config.toml
init_std_up = 0.0466
beta1 = 0.93
doc_mask = true
Below are experts of layer 5 (counted from 0) of a mixture-of-experts language model. Rows are named router (the router's row for the expert), up (a neuron's input weights, with its number) and show model dimensions 0-255. Each number is 128 + 24 x the weight over its row's rms, rounded and kept within 0 to 255. Numbers have three digits each.
Before each expert's rows: a language model's description of what the expert responds to. This comes from a sample of Wikipedia text that the model never trained on.

# expert 6
It responds to: Commas, opening parentheses, semicolons and dashes after a noun phrase, before appositions or abbreviations, e.g. "Wrestling (MLW)", "tree, one of".
router:133120139146139131134129162138143120150127094107195168099096126144161122139134124139139148126090139118126104165148112107121165116139088142106116130168139142055083126125122118112098124116163141152091142101125125145146128155087146162115118124135145125118140135134144109105165140174152141103116157111075147163154110142119094128140110152135142077095140124156135165071165144118129162159101152142106134134152129151142138153123130118181131120099178137137088096168117090117108122109137159131146140096083139133131095141109144139154101122107097100104135144137117132139135128144139105131154146101099126124108142088087168164150150123130158121055181096131126161150102107089159096134133137122159122111138139171097114126180136079137112155141119115138108107180130158140140168134159129
up1:101145177154110114156108114125130139111159140130081134128100087130143159121163134140136115117150122076107136178138057149092117109174126094108139076151118156122112133103153131148110119150139132140084104153089154124131082105130154120106119106149090128149124135054097133134119091116147138141081116160108121169110118103092118137109140153151103122149095140163123154102142127131163081099148138094113099107087139135134149124142114088113132111125093156104137093135125079116152131141135132142143115147135142124148103102133152148151158128119118138115090115132177135090110144155150142096165152117109088143133148182173131145132130116140082143111139137094116105126153101111109111099124142120105128130119183124153130157091117109113149103129137166091093155094168116144096101138119090

# expert 14
It responds to: Middle and later pieces of personal surnames and some place names, often right after a first name or Mc, such as Mc-Mur-try, Pf-ister, Rob-ison.
router:113131089189126177145110162145139093102108148139125132113109117153132107147132040101113134115125152106152115139127117125099100084126135136140070116126107127158130119116086119104087105168137101121135087117078135085108138140137147134129192119097122123081143156123145166149141071149147119097113131155138118179153121120094122111143159128122136157103114115105155164104112172112109141147133142172153108135130156147153140148126127142155091112120110082134132156132125121140106129117146171139138135102133126160161099149109077155117147168132118153148135131087097191166133115122126138109158140127160121121129144132123142126109139130135134148098140081117139085159119124110140129141150089162135120081111137135142072141143091165142174102136134125095154113154128157119126095152129110
up2:107118108145144151140149088122095165104138178146131123107153137115140131120145095157145137116113083105129127121091126136115161105072108151147119140143154118144131148068125144140107149125130109160164092103111103175075129122117115108099110148110119107146160138111109099092137109168145140154092136147130122142131154105170149125125100135111150149127096172139127172150135165106084109099121099127141105169098125108120139125114124145118134118117125087147143177136119150128092111146135165133110141131122173114173099140156089109087094131104099194134125118089146173114117113114128145123102121116103148133123132125153172162093119162103130167134147107125074097162093131165079104170147133160102152140139105118124081129131134165112123114129102138132118096170089123142178136150137108

# expert 20
It responds to: Pipe separators and cell contents in numeric statistics tables, mostly | between numbers, plus dashes, semicolons and units like kW or N.
router:177094087162141145125126143133136119100125132181134142113108094141146139158106117154161140103083082115124088093149158094120133134108123093108105145136164128090169092148157101148124099149106115081132128096119109142122147159098135150115091151155119098101081128125084164159143153115153108152134152152143110158133135085101142109145162112154135127109161114126126126102126151137111131133122089135151118126140135134092137154125145105111085153109113155127125119115128094152141143108134148130158143128072098147133106153140137091058095107119051109148166100127109117089142080134128111145141123070130083128144136138108114143136154173098121123105127109125131075110116120135153163114135101138083122132091156157144123131173133130107135159098132145158136128159121111110094133096161117
up0:133127138157165145115136122130112119150121134186092137143117124119140133099145127160106100104110127140139114137119103113119171113094116099099125132156136152171113124111161087115132086131119134085102155132119104127114108164108102101098168089076170124167118108153102141120147145104124127090138126143079122129150104101146152097116127107143083131105106156067138115092098135093115111102137080111136130127147110113092103168096140134169099127109115075111078133173090096131148133098127087117107176128118182111132119190132106127111122129111119089107111124151121106124142157132085130110139148167128124092126132116131107133182096111138162140122116131122127149135163121164132162125154115119136148121094142172153129077126118118143108108134138095149112114103165148165109112127084178

# expert 18
It responds to: Tokens opening lines, table cells or sentences before a name: The, list dashes, table pipes, "Preceded by", country codes like USA, titles like Sir.
router:130103100174124137134097157142127135131140131141101142143080088162134093164150134116158137113120111126110085146196129099103193102105108110098089121136140118099124121102157089158144120159100108131129111136093125130133089129131116175091135127161123114108078142100137143122114122121167119133089149137105133166125137107120115134119134165148156098092115113125187175147132114131101066166111108165150086161137197127088124145106124107153092144097132130088119104141116085138122138114150150132146148150102100125121094137121120112108102124081072144181142123141110113097157086159135109132147133131104138143137135144121134109149169125109146116115150071113115092117147105130145150130148127137095114132102140156142119117152121138168133160127140129133137128158147094101090136141178121
up8:102143143110154152130158129150065160147064126149160159118117098137122115158138105113130101082108157151105139137126139085091152114092151121122131158129170116150128082156166139124129108128143166139165119103098124100088135147137147130105095120151107114109107125168131133109110122121111139124121186125143127146155135153144118145134110107106131096120125116121138169134095088141170139149144088113137111156116088143159113106136148058153137150096118149104100110126152129105141104107160122138107174080155127169133061147080101131147111118178132136112135129114161165087113133130144178119138138089129158139123110114099146161115125147102098137110119082145160148127148139162160132150162109142170159135138111139148128136127092163103140112121134155128148109139076092143157122091124126

# expert 39
It responds to: Words inside quoted song, album and book titles and common first names, such as You, My, Love, Johnny, Tell Me.
router:137069127132121144159114124118128136188130134110132108131095110080148084145117122105142162121112152120160148076170098076114144084093080120100112151143127131129119138117115121098140102123134161156141119153140118125086099147137124163131121148133097162069134099139133146104121159165177110120062157138105103128139099145110151100118166124147139121122150118154181109131122137165089118174128148143149137106147151129082113134132122130138101135121106148109128110120111085155112140106118151137180132138097113102117100132103110174132110146120106122132130121120141130117122151128129129122138108109110087154183122157179126139153108157119119140139177105085116094156116094112177102134180088153124143143115108117150109147120107113176161141140161148190132145150140137143096118124149101
up1:133170147104131159124147104128146136134118132109106109144131119119150160134119086124108111094095129123182126105148118092110142139119078112141130102135114143146139120094153109098136119124125126144144118104139089134122138120059111113112119103104115122137142122148148112102107128129092120130098124184143134077120119162130119130111154158120148146118104075144121134118102152121143113160179153133172130106142150061186123145162101146114142157133110032159120119146153167146138174177131116148115126171092155124123121114088134109126133127132114098140086158133130178134079139150140162175162112087091135126174142175127135127099121134133137153114129147127139113161110089134143117122079119142174103133088114127131154112150106151165103156096149142143140152166110136139127131140137151

# expert 33
It responds to: Dashes, pipes, commas and "to" around years in lists, timelines and tables, such as 1996-1998, 1771 to 1784, | 2000.
router:119128121171139165122137102130106125192173142167138136115094114159139150122102131126160156151114115137131076120158093078110148121136114100096153173141124132110141140127139115107123145120109102158124099130121144125093099096130146106137109125132123121090126114150113116123101138153199099112105188144130103147143144104129137124124128134143166127107156144117173157098157100085128150159142094110100112176165112108113157129093124078146091142144141128117114166125159121129124119077110134109139124088132112186126120114115133108089127136111120144172117107103149158141148086123111134096153142126124113113156139109097159143136138128113165120120155135131189118096145082115141177145114113148125152115105159186132113128131052147139132140140122109159123157155098081127123169097146121
up5:105060117111103130093109082103127088164123140121141098131122117128192124150143125161099137137124145111124140132126109138093146105120127114104121133128120168145154130130100103156135149196151142134107113110128139143141104116138141138123156139128124132129100121145076137119127124176135112082122151132138140131114107124098127171142088143162127103164136172136144184134120140103097141165160138140088127100117128157125144144171075126124130120140164107092147142148165116154118096098157139079169096100175164095115158107108101146155101149142115125131134087122092145112119120102088154146111187159082105106143119112113157128082099166110156112122118115175086173154119153112149117125095134135144111097117137149104126138105119093131106170143133180147107148128131124126130158125165112

# expert 52
It responds to: Tokens closing a phrase or heading, such as the = ending a title line, final periods, digits of years, and words like States, century or France.
router:111147128108130151146140127167164105168130093158146136107108114133116141135154049143146110152102084126160149154128099131095137138163097114129121166141139123149144097116116117135084148106135108144120123110130108140131097120076120119136151128142146120160107140128129111108142101135151139120136173146130110191155133153144128095167106157099152084075109103125138124100145123149098166130172099177122140117132151087097123148154156085157093114105144157137142104172138124100107105135099140125147130166127101113129094154116132132097180097122102148149132128150159184151105106137086135117136174130155130129133057152130122171146130132141135139129150129113149170104134110125139104114127138139139088156076154158112148131154102095166115117129120157165086155136136095146097166128137138
up1:135137134148120143138166149102073116126135128163116128122114146151153086127102183092143117103147141162166115147097113122148126131153125145145081129146141120137141135103135132123096130094031160130125107161135134131153124118153137145134108107121127161149167149148107136114095114112130140128120096137148080103083179148162159145126087131117121071145135159121163105135128145071112084121162113155135167073131155137111112098097116133131148147131162107137140124120126150149126129139110135130190105148149125127127077116150102139139122108117137152130125129147132154150091118128133171135150109084141145143168162131126106138129185130097124138117139146114135109111091120162154100122084075143185124137111094134135094139138127165167113138111143138169184116155158096132122153152120141

# expert 11
It responds to: Final pieces of surnames, organization names and titles, plus closing quotes and periods after Inc or F.C, e.g. Jones, -berg, -ić.
router:139127113129105146163139140171114133149132139126172145117105105113134126124107136110151132151116149141155110076186095089102125099135104143133110172123145124138097130134126128142150143122126131165115118133116100131090127114128124146056121136131143109122121103143080158095116158158150163134105163189154106136142109157116127137131118147091164106129164147143130101113152140101079165137169151144124163120158119097128099156132120095131131154074146115101153137164128090112088092118156146130127111136110115107147123135082101144127160164165071122134155114118137121103068133140103117145150141095139107136157161134131160138164169127131138086119171121098143154147127107088145098105142118168138113168109120107145132114154056155125149154110143168162106132157108131147121125175139096
up0:156139144132113130101151147137108142145159124190164130090092131097115130152120110147143122119129153123120144113156122146142137110116139087112101130101071138187130087146125112134108173145107108163153131143110158138068119137121059158145129133093120161123105131107141120124126127155152139139172137127144127149144167098151113126148103126129118109093137139156155177100087131154183122106140167181140126141123169104131096142137123136173147126148132095126123160145119075075101110127122129127117143098111168134127110158130134146145097104142128128155138136173142144113086129165145169097127148116148098094154161119125170149140165135109151125151142131081132121120083098122148137124074142154162093189133101150152142168141168128097164124093107149118153126100135145121114121132128122

# expert 25
It responds to: Comma-space separators after place names, personal names and dates, e.g. Los Angeles, California; Walker, 1871; March 28, 1973.
router:117097108182176142156104185120117143125099130200127143076108116104150100125118129156143147122090160090155117149138113124159156132151103117092133154146103142062168131109133147157135131113133133122124099104134117123140084138112121173130114114137126116138090126143078141097130105192142096126117150184128142105146163116137136127140148150123123134092143146123138146099134139132101119150142120135109139151107160120100113184103132152171090137111124144094095104113115116152101130103138143176171126095148129129139085132114093145139151094122120133133165122085165164136125141146135105102165092102122127112157142121122170114146150147100097144142116137125145147149107114119133150098148087163111152163151186152108135128173090145129137168159128145166102112148128095114113144143157138
up1:113153134147164159143131103138141110111132183138112171128124145160102110147101136139122163174110172107102114176113114143100107088081076130102149131102137136113109154163126155110162108120122177122113085123110139114127168124138112111080161152120071135173125130100146140145067118108089112152098135134142102114135140132141116133139159127145138141134151093137136118131146132109097143146169158119174141148120143132165079122082106128138121132135112113093109162130140138126122132140163131108106147088166152135143116133123132137109132127148131178088105158054142145135141085129123164121159136134120119120121136154116130122129173149141183107077149110132108158121114093141154102116165078151110158111107158126158109127140134183160103103093124122121137125141120143153082111126133171

# expert 58
It responds to: Purpose verbs after to, such as provide, improve, reduce, promote, plus of, and, commas and word endings within clauses.
router:110122129139175136130102146151122109155144100127153115126110087137189127118113154123171143103104095120128113115199117079125159137108106089080089132159113120117129120127152106118123110129141133161191136138121110140112135131120141149103151127135099107165096152095161115117115126144110103133152137130103115107150121118145099110149129120163158100091172097112175130145173132103067141147129124152151146139155148158144136137098107143174084159102137115145127151150123086141082158077145167098112115158105086097135097140092132137080148123125123153113146118136123146123077129155108128101144167093090144132118149110101134125126155133152139091122145099121050133145100110128171147124133100151144133113123101177160100125118129119163137119111129121146108137117153097146135110139117083
up0:120129126191109136112122138135112129121145102169104113120113100142155147073155147126138117133077099156084100141146126095099152090106155131113138098146158174134147116158096072085165101092135132152104092108182086149112142083084180159117130127165128096127155140126157109114096115132109134072085094162120148117100126104141158132144120120156111139129163093124125164147117124105085127138091083107132147108123156127106113129159116076156106128104090101112140135117118122159123124122120163109110121102146084101126162152151139146064173116168157129129105140140125177139145129149140129118150120117132140107142154127134129147092125121128137128101147101104083128140144121123164112084128123122150113141123162133132101122113142114133133109167144134107117141077167135133121094140153101

# expert 7
It responds to: First pieces of split words and names after articles, such as Sec(a), cr, co(-owned), stabil(izers), plus the word such.
router:150155096150149171116119085149136121161167121143135149120096110125129145103118091128141113137074145136114141153134090138068126109147132139126121137130091111167117121130171128117127151139131109107117147112134120146106161104132147144117186158119091136111113146100150136063100139128166113105109144138094145152159093078120110142174146081120167125095149125117157154121142146147136137129117118199111066151114150103117145160135104125168096144164154091133141098111101131107113096115127130091133143105124110161147089122095158154101139135094126132153137126141147142083084112168110110100136110126153128112100086109091170163145166144113121145099158103123156173138152100115085103106145121119094130104082127139128105107135123153131133131123114164100147105144138104111103177135128123
up1:127125130094113133091106100103075117148099144139144105151138121151140108129116096130109154137105163133120162088148087100134125139108117122109148109101113142142108145083129132089138116135143149120158140141091131125130112156182155084076207117176119124161100064105135147123151156131138109130120136103133141089104122169118153138103136111123113154097084139145160157130104137093122157180136171129135105154145152145102156149176127133183096116134126152103156173112172159123122154118153140146144101113138096161132116162106126133145143134122119158121134112117132138105158113105173132125142143118123168130113157101158097120139078142112114098129152112120120173105137131094123099124094131147114128131129128158126116134125118078140124104124128134102147170153150103107103049125163164

# expert 50
It responds to: Opening brackets, pipes, semicolons, hyphens and # in tables, filmographies and lists, such as "(1953)", "#1 Contender", "_{(as".
router:144125137139177133137131094126142134127135121200151138094104100153118122155153125156158145112085119148128122111140109117103159121112093108121121185140130108081137134128164120160102118130094137161113102132130117144105112135106146127130107132138089146124080055123096134110107141111183121157138148140111124140151149086116141126126144152119117068095149089136172162083137140110100122159126083123167129145180187156108124151111124095160071141102106130119105122111121106161128103139162155138129170118088096145123124125119148120117103096109106162117144132112120158102152077164136116107129095117127118148160142113101179151146133117125132136094136141124123154085128097091141152107117108171132129147115141137117095109163117140165129136131114111118093086159159110123089154111167135
up1:086115148144147103176150132119135095126123135116120162095101178143173125111151105138105091134116136130123162162152153123115139120139152133121186140126103144125150132117149106137116130115161155094112151141146116103113144132130172117099107157113168122156145130147134119140102128124120113120113113097145109122153154138114137135124160173159109125108119134143113150135136124091165109177110123140068168126116090083153064126140134156123107146106126165144101122118080110111070087118141147158155140133108121159138101165147129156093128142144164167047148114082123117166131138132103153093115126131139151105157112116152153122125165134116107145151187156126074082107161117113153095136133133154136130123149149168110120119095112125123117154144119130126138137165156140114140145151202101

# expert 21
It responds to: The pipe separator between wiki table cells, especially in header rows like Date | Tournament, plus Preceded/Succeeded and markdown divider rows.
router:145149133136112134135100127115150104127147131175139136091124053137170114110129102126171131136116147153143113112178100117106148130110118125136091132115089130095175108111154074126085126150091122111131129110116099123084129136120107136143132134098123124138058128137172186106124126172141125140134160143129107146163101157180162103196141120157115097128182156110158127133116110121110139111127141133149107127136123109097115136099148092139149184107128168121154140118133117147125093097133138119136123131137099152128123123123092157082142099126125155125116179128152137115136108163112155139130089105143129131165074121098166184116103104155148102104141130085126107082062111114121128117130135102132120132130130145158126132152108158121161171128155155126136111126146091097098123118150142
up0:103131135091159085157089200159081145099112114193114156178104141124154117158156133140119108114118083138125152089148146115098120125126170142191085141118110127115125128126159119121132080128129131107114134108120150125092095110128120131142148085140118104123093144128135133086156159097141099104143143158115133159097150132137161135139127097122127134109174123124142165128115160124117190169098122156100106121178149130119138168123080151152113097123155128136163088153139152105107151134148127110115091114086128143122122103166105135119149131128118074122140120162173111166156141141157124152146148130118113132131144139110116124131118065141165154136092142154131098103131124151120191142146117138118127125146134156143123175153129107123106119131108169113078116132137144151109119163110139

# expert 10
It responds to: First names, surnames and their word-piece endings in lists and tables of people, such as medalists, candidates or species authorities.
router:152091104129116129165111168161102124133128124128131149116130102145134109130120128141133120141075128114123121100177140084127126122106102132125123210119161135151139136134142121147141135120123129156147084141121116104093116159128132117095101134144150129110116075143103161144113162141117135153086162157111095127148121130130113135107141157098154119136169138099156118157120168068064131167128123110151157148175125139076074111129138092120092159096129103086107148129131103144104121132127158149109112094107111109183125149096126141142143148157081140112138105096112110120108118111112111156153144099135142180192122167124152111120126129120147103133160121121128169163150109123132131126136109177128150142118132119181128129147076172118146137140140145135127149175123123154091111148140065
up1:140111085115109153146137140115144140113083086131124144109152122127091106107120129096146133104131131155158113137117144130148057121147130128142089154090146135183148086150100130090133099124117124126165113083131099143159106123091139127100118149099122085165122138103172151115149181102161114102141080112095118159147149100127148122162137161068097155099144130114130128138107131150105134125085111130090074182151158111126146119129161113133107143096175079079129107144136174103120134121122165144098118138097126117150109117114095125152146169116166163136142104143141129121127139100148180154083107121131146108114118098107175123108134118123128124135124105117119108118089120096134170113123116098153133102107102117112145139076094100124160151111127159163102140112124116107124148140148132

# expert 62
It responds to: Final pieces of names, titles and capitalized nouns in titles or proper names, such as Spider-Man, The Menu, series, album, Cup, Company.
router:139122125108154148129125124128162083188136123126158125102097128117141129131121073119121157173080105143145164121108104139101129085129113137142116188132086117151121148137105113078095154141114131119141122148126116143100089139122135163140175122099094140118112154138138142116140107124132140121104162173096139174133115134077127122188146121150143145103122079117114158109118134186132131148173129149131081123105182122105144143144161112184092146145137139142132131113114120171117153116107160121140106143098102160117094133094098154087123154111114125141114143128123141149082122148117153121138114135160130136137092114135162184101119130138108136139137106089148143152129108107152081119147126165129093134099123147155095141147099089202146129152085146144108153136117135107113148108163115
up1:108145116125148125130126124121122097135145127139104159131070092155127103151133135128144126133109116128151172123151131110190106105153140098063110183156139147144096127138136153164087144161118163139133140157135082188166134137172096105163131142081141142105161149130159139152130151147165150119087173140128147100105103149092118117142122114156153130119124165140107167089106158117094098124134156106145074164127123155108126137122102132167135114116132142169066132131146128104155160166102113174147113107131103148121105126104155126136120094128137116089154128129138174100122127105134134149154125114131119108148112156163110165112154127165095140144173133130132123138116107134136069132094118137118117096121129130150133137156127189120132134137111176096132159104158128110096158113163110

# expert 19
It responds to: Line breaks ending bulleted list items or table rows, before the next "- " or "|", as in township lists, track listings, species lists.
router:104145138131135139152094094132104108167166120139136093141128109113131104157151099137183141145132105068122153071155099117161123083107097076092123145154148121153155094138120119116135126128151135123109144145112134169125117111078112157153133143131171112128117134158151164126127125174135162096090154137124138124144107169120137123125167130158158113136142128149129142125114106118103089116160152170099134114116158129122117142136089117147157133136096162108146129130143078158096149100114137148185151063131131133155126165135100136120127121123111164156107137161162145123128119152087166129114100066122097150161120117125100123132147098130139131142137078108128148137128121100104111124139117197138072130114150158147118121121095132140094100141079155109123129151083090095153135126142094
up2:134122115124114141130131113114127138120132127127160119125165138114093178119129121121133111083118123159133164135115149140093116118124134101129115180090129098182082120157139128127119112119129156115111126144103113119102106126104088098113139096136119096100121124187163136153153121155152165080089161125126095153127134184106141134128108164143133131136186117109123167100177154122115110164128143102119157110143164121167147140142100123128138120114080097148112087093155138197113101117105144111136133110154166106112125164152130169110106119129132137113142184118155152087104081126120134089118170114122105107130130108148080166142160113143174162103154135121092117104167128144119187110103135126129140101104124097092115136095119091094085139157116104111140151147142141117096118121113104

# expert 47
It responds to: Words and word endings inside names of organizations, schools and societies, e.g. National, Historic, Catholic, Numismatic, Organizing Committee.
router:113141106141108137144120131175133142115148102125136095113087101125150125116118137135134142127088141157144145099177109096113131088111115120122107143138118144125119177138136144108149131115130133131155105140113132134113122144136133162101132172110089174109122119117158114084082150140136121118124154153044130106169103114113107146186157117106120104125175140111156145150113160145110152149125099124158108156156154124081153183094101111159086134083133086125140117109133102160121101113143138085113115147117094133141116133099125149158125126129107165169148138123166114103073119192115127125169130109160059188111141117129145145130166130151115132108133110118107137180156114129139105124150126134096147156110123132167118090132098129177128140110173161159095144127110146115107122148130130
up5:116135117142120138142143136135129095118137137105135131144100139165138087161123137107150108120158164147132145126123130140142129102141126115138113142105134127150117140111143039105098161134111097199139167126130099138113139133096108096098151142163138110138154120090109116113167164123147149124127134092158097152146140110088117114139116117154120132165149122169116105099152111169109177142143122141116112094093094098171123106113157176159129134117147142122113147145160121117131145116149122124120119109111118198154152133104133129144128127175123126183112124134169096185091139130125125098118119131144054136101109120119111061146189136117139137070086107177148124113124115141170103138143080140139135136131149112152110115124123100184097110146092166123111109147128141105113130125126125

# expert 31
It responds to: Line-start markup in structured text: "- " bullets before fields like Born or Coordinates, == section heading markers, and line breaks ending infobox fields.
router:098123136118130135131113127114148072148143111137149084134131137161136107123120093185198137113139152148129140141153100058133157130119092112143104174166152143143125160172140148104124149117142142126173108139163127154096118155114171118117114139136159148092121100073110150087108087124133120133092141155127118159111135142110116123118151108119125093104116129117198126107140139095095128180090131161143128163166161126089125126143127113134143109147156122075129114182132102156126100108088148130137142133117092106139107121070130097110127131110094171121086150146147145125121111136139158104142190103138161162118120137133176102141155112143139111123135119116134092141148115143139104130137105135119140129112173155151152171123120134100129162113140151115125114116156093112102133147080114
up5:117173161096071140114127129168143114074117132118156105095113129182140109133125064110140125142095129126147134127130107118123105168114158111157131125130129136141154075138128170094170107076135141118132113164140085131143129120105146140087075135108139116133131158135101116165165133139162099119088148112122160165156137142091125164131133163129183134113129085139174156131129151095118116133156108116156167165136100111112092155129163133158145156127127119148080142107121142163145123111125129169074113076148130171107108162160103109104151154122142113109115116171095097135133144120133105113118149093115154141123109142133148111146128138151090090165161143114159107098148155122094117128122098129093131133149122128153151145155158098097156100124130115130117132086130132113162138161112119

# expert 60
It responds to: Team names, stadiums, country codes and score cells in sports tables and results, e.g. ENG, FC, NC State, Superdome.
router:177105096119114152137099138131106127111101110153147138107121109160130091145147113102139136158118120077197132086183099110163100101125111145127108171114117122157134138129136122149107127137140128168148062153129126094102156138171112166121141127147149122101139111124103171129112148128157107135111164151115106135125124152124156102102098119131123116110128134112160109138141168074103136144166112146121106136130121131113116135140107124141065135113134096098138164116148117164112118132121128103117128106128096105162149133082123152151116139154097133100189137131101139125146130140117098146135151041179091201128118118146123134161137140130106130096129135119136156151120120135153168126172107150138117146120176137151129132158091156115145128160118184160115144172127117135081137134138092
up0:135112147117102137125094161129123148139129132105159142107147091124117105108151133112128120144068146087141155156101115131135153073154134101103130108120097132117105100155150107141119153150133126193129109145113178109136182192117107113137122123147114122135145091100083179165164137150127141105129138144134155109130114126147109109147139140155114127102157131104118153164119125077165131118130121102169122151132138138131157151089144150134155164105139119089109125133108126149144075166123145080177166119100134139145117120141132169144132131125137139163124138145154129151110121144108110131159109147151157185106113158142112139084160139191099162086125132118103159098128147114175117112146126110123112103114132113167149080113085122164125182140119162130129173127152137108112100142125086

# expert 41
It responds to: Pipe separators between numeric cells in sports statistics and election tables, plus semicolons in lists, e.g. 45 | 6 | 4.
router:167117114121163144138123152141062126118138116120117166072094106145144074127135090131121165134126123131138124143132123114119120123127110128116086122098138142127174093124170097101105110155092125120126142114113100116102133157086118129110131107116111082135053107123122115116114119161150150132127138139120144155132121143147144126150117141132143119081167129152182145078133116136076120114116106114100123103119135116056126099112186149189091177084116133131118124135123130119128156101147133096108116111129119149170150127097128135117154110121138147161146120133139131080149097143133140133142106099142117094167102175104142120118129122169087107114161126106090117143124125159100150161192120147128063134131139155161094120125122151112132148188135132144160146154116103120122134102151122
up3:131132150154132135151111140138144100106110152148091154164127113151092179134144095191127072128112195146154136103124111134152151107085111126119123122146068107110129131144138137115156132135132203125125098121143090093137134118120154145140101186117112172103145124107116103155123112127109108097113112117164148154151117128148165142131163096128084172134147135113123121141121099114104121143128132118114171097122151109138128139123125169104145106141088122128134132123155122142105126119115124167166172112146098129078128100132118170150142085118150130074092154135220129170127142153119125113143135099145165137145109131155140128136100124187118119144134130139108143164109110141095126129130123132121142118141096163122131135114121144119141142168116149106153095134145156144101055156135160

# expert 34
It responds to: Sentence-final periods, paragraph breaks and list dashes, especially at the end of infobox fields just before a new article heading.
router:120111139104134140133119119137146074134129089150095096134137142154146140103145109144091101126125131124142149159162131102117165119143096088105123113167162137115172111150139118108098142143144077120123110152122086129141136115127153121101120108123101150042085102131118176107171105134114117119067151156147131180150094080113122118107131130096115138116120109143151134148093150132101131151108102166138129119127139139103153164121128128128119142117125141113165115165156089131099141072120142140154112107126119088105106159109120119133135085094118121124106137139182107086129111143123091141152134079156147166143155108124138123123132154114085136105088124108127083151168122157118117124122128159127138149144129138133133126166061166103123131142097165160101189119121099118154151132158091
up1:122079156137130114172118160164134138112130121157141099151086151147166119136115144163146092122072151129126110165115104141098184107129121141153148128181122137107146147123170093092080068154072124131117149135118151133177107170120156151096097128103092151086095112127139157119087110127166145142139144141117102141131099139149144125094133160105150135156170091132148143120142137161112100161120124121121127110111144072117124073109132143123174099117142103158133131120122149127100106131136128134125140104154179118146115091132133119116121077128142150166116090121093125149130103083129096132146109136152167109162131157103114147148102145097120156109103130116160149163125111130121111089135138121135106165137092153102162101133077146137098111147120125106097099118148144133105113104116153

# expert 13
It responds to: Words inside technical descriptions in science, anatomy and engineering text, such as nouns like cells, engine, protein, load, and linking words is, with, and.
router:138121129114158180147142148144142078156149152146152109084128102136172146121117151128149121133089144108098160091174086089112130133101108124070120128144123157109136134152163106126106143133143143169145114175119137161135126137124117122118094099150136132131115099107122137138111142138097143103132142108121112114162137104121088115151114089108118071105195124138153096131114114111091128128169125142139129141133146151106087141121131103154121173096093098100145157105110141111106109106122185124088137145132106146188131145107123138111130148156116116156139112140130118098070140141112099112152108063078142164120118108111201168150124145173112097112149095091133139158134094099100167123128107150102119149107118117158106123162110125123145109129158141138135137151134110120104148147143086
up0:096130114128118110076110170173117085111127144121141139152131130153135160154118109172143119157138109140138118115098143109144147135143118116153100113140113108127118183172156095112156115118138135129114134076159122155135137183108143111144109152093126118137097122137053100127141136133115100074097147103133130158177173102152082110158112165093072114125113124108133098108135099137126143109127126101084144145116147108096069143139118121148127181130125125132118161132138072122135126138135123164110123097084137149133121127131148105113126173121132156128122120135128114100082094139143112126147130153110169117157096110089167106184117116136121121135149140134152127175130080163137106165132112138155147128131114108141180128160137120090157130106096139071135155122142115156126135170124098

# expert 29
It responds to: First capitalized syllable of proper names and place names, like Al, Mar, Bal, Ar, e.g. Marianas, Balkan, Gregory-Aland.
router:157138089181135129146106154156127082142115114108152121112117118107117096133095055120142131117093137139143139109107129122121111115164160120119118158130123128124108091162099111113091120166121114125109073113093118115115109134118156135130172113169112115074130145136140156142098107176124171120092154161136117147145095102089095183160147128104128156135106145159123162103089169120138135151114154167169141124169135148118125158123154153166134153138172134095101136124094132120101168106139176133122130109102090144144121135096129129116133150120130135137146129129121161147105094144129117100154117116150113165133102143109180115107149100140094129114128124141115092181101106090157094136163101169130118098103137175164135146143124088166117120149137127116123105151142163128130143097176093
up1:145115103065163119128141079155129159123156142097150162114157114137134162127078144111172146097107134113157157133133106124126133113122112106165116111134153059101123118135125154113151147122129110086156131138141103122125129134142135093175147120138135159085124105130144125101143151120113114114140125093097129082108116144152114127078135121092101180105135141175115120114187129159088125161149109100154137105097137097144134137110111144143104129111104149133146123117173117137122093156085136135129110177163111112089110117129171117103098122182089075122083116089125136153096113143097137150120066106131122107109101132144168138134125121105160175136131163124108110116134108179149162127181136156146121109158129115141141093087132148109136097123124144151130117125119126126166120097117152

# expert 22
It responds to: Articles and quantifying words before a noun phrase, such as a, the, every, each, per, and hyphens in compounds like 70-year-old.
router:131165105140143161155157116130127082147159169114138146113085095156156082130147151099130137134116130144094105082176137121091125122114137141107128136158151110120103128112139114107129117138137143124139134129080091123133146121141146149119130152140134090127073129097135127129114146122104106165132149122125118107152115074102076133142121137128120108095174128141134133113100184105105133142129108130174110155138168166124139148116105085166101115135105114122153095158168105159104101116128150080105123121108112142162139185138090085131120117136117153131174142138147149135129088147091117083116149112118110197103120116124179146170170140183138108122138066112117124115173122116143151088139112140147131113104119180140132100155107132113127125136138121147100123133139094088109171119159113
up0:119115125137125091098137111136150114162194102113142103144129112103127144117104128156166156096127151118092119111131168138164149092128178118103143169090134119140095135112113139099108126156152134106122133152112130101123094114113217117138113121144109074122106130144147088092124120131122149136117092100094112127178110090157144134091176158139122140114154152156077144140143130125108130180112127120115175138136174126088123113097128083113116146144130157135098101134133117130117066095132122127162076112102115109109145128165128101173123092138142130109114113128127140136147112128114127131116107120147150147144111139148114119149143175173121142140129123142158129122166116117111092150149135147149073094105090142147148076084123126143142158116162132106105160148133109178146151098095137

# expert 23
It responds to: Single letters and diacritic characters inside Central European names, often in sports tables, e.g. Krzysztof, Maribor, š, č, ø.
router:165149096127123130101116144117122108123140155160145122090132114156128084104112045125163111166103133095127114151127099130143144151168165140137151150134082139146141123147115112128091124160164093125150072131116104114107133126168130101109162104149140112102112127134106159158096089134118129115103146140116102159122136108097081174114111146121161162126112161145122140113120160121121147148111102140135138132189135138115145094096118144151083169127145118124115161143136158134104144130121153111173122104125088142163150150129161157094118130145111146113168162116172166105134102143127091090180118126133129136113078126114185109085161126143064123133116142130105127113150125121166123134155107150109083083090144139144100120116119143119103117170122140126138103188137136115110137119155130
up0:131106107106114117143150123124117113152152176121111141132105155117163108101120063123123141146122081137117132118155120137117131154072102126111133109090141128137076133119146123123139127133197152096135126157127148183143103136119134124128072107133102134150103108116101093121114141130136104126147103085100099147097145147142135127119116150135139116101136119132133118100120120137175129137069132132122077074142144161128134103133136125082148144143080111113156118103111125116137112117161148119092113142071152074110134115128135121143091111143126107086120091144122139137169058090153144135128121123125119167133106136142090145168088111124183123066119128079143187107146156107112109075120158151111134110138149142125129149115159139137139119140098147131134159141110132115132114178166175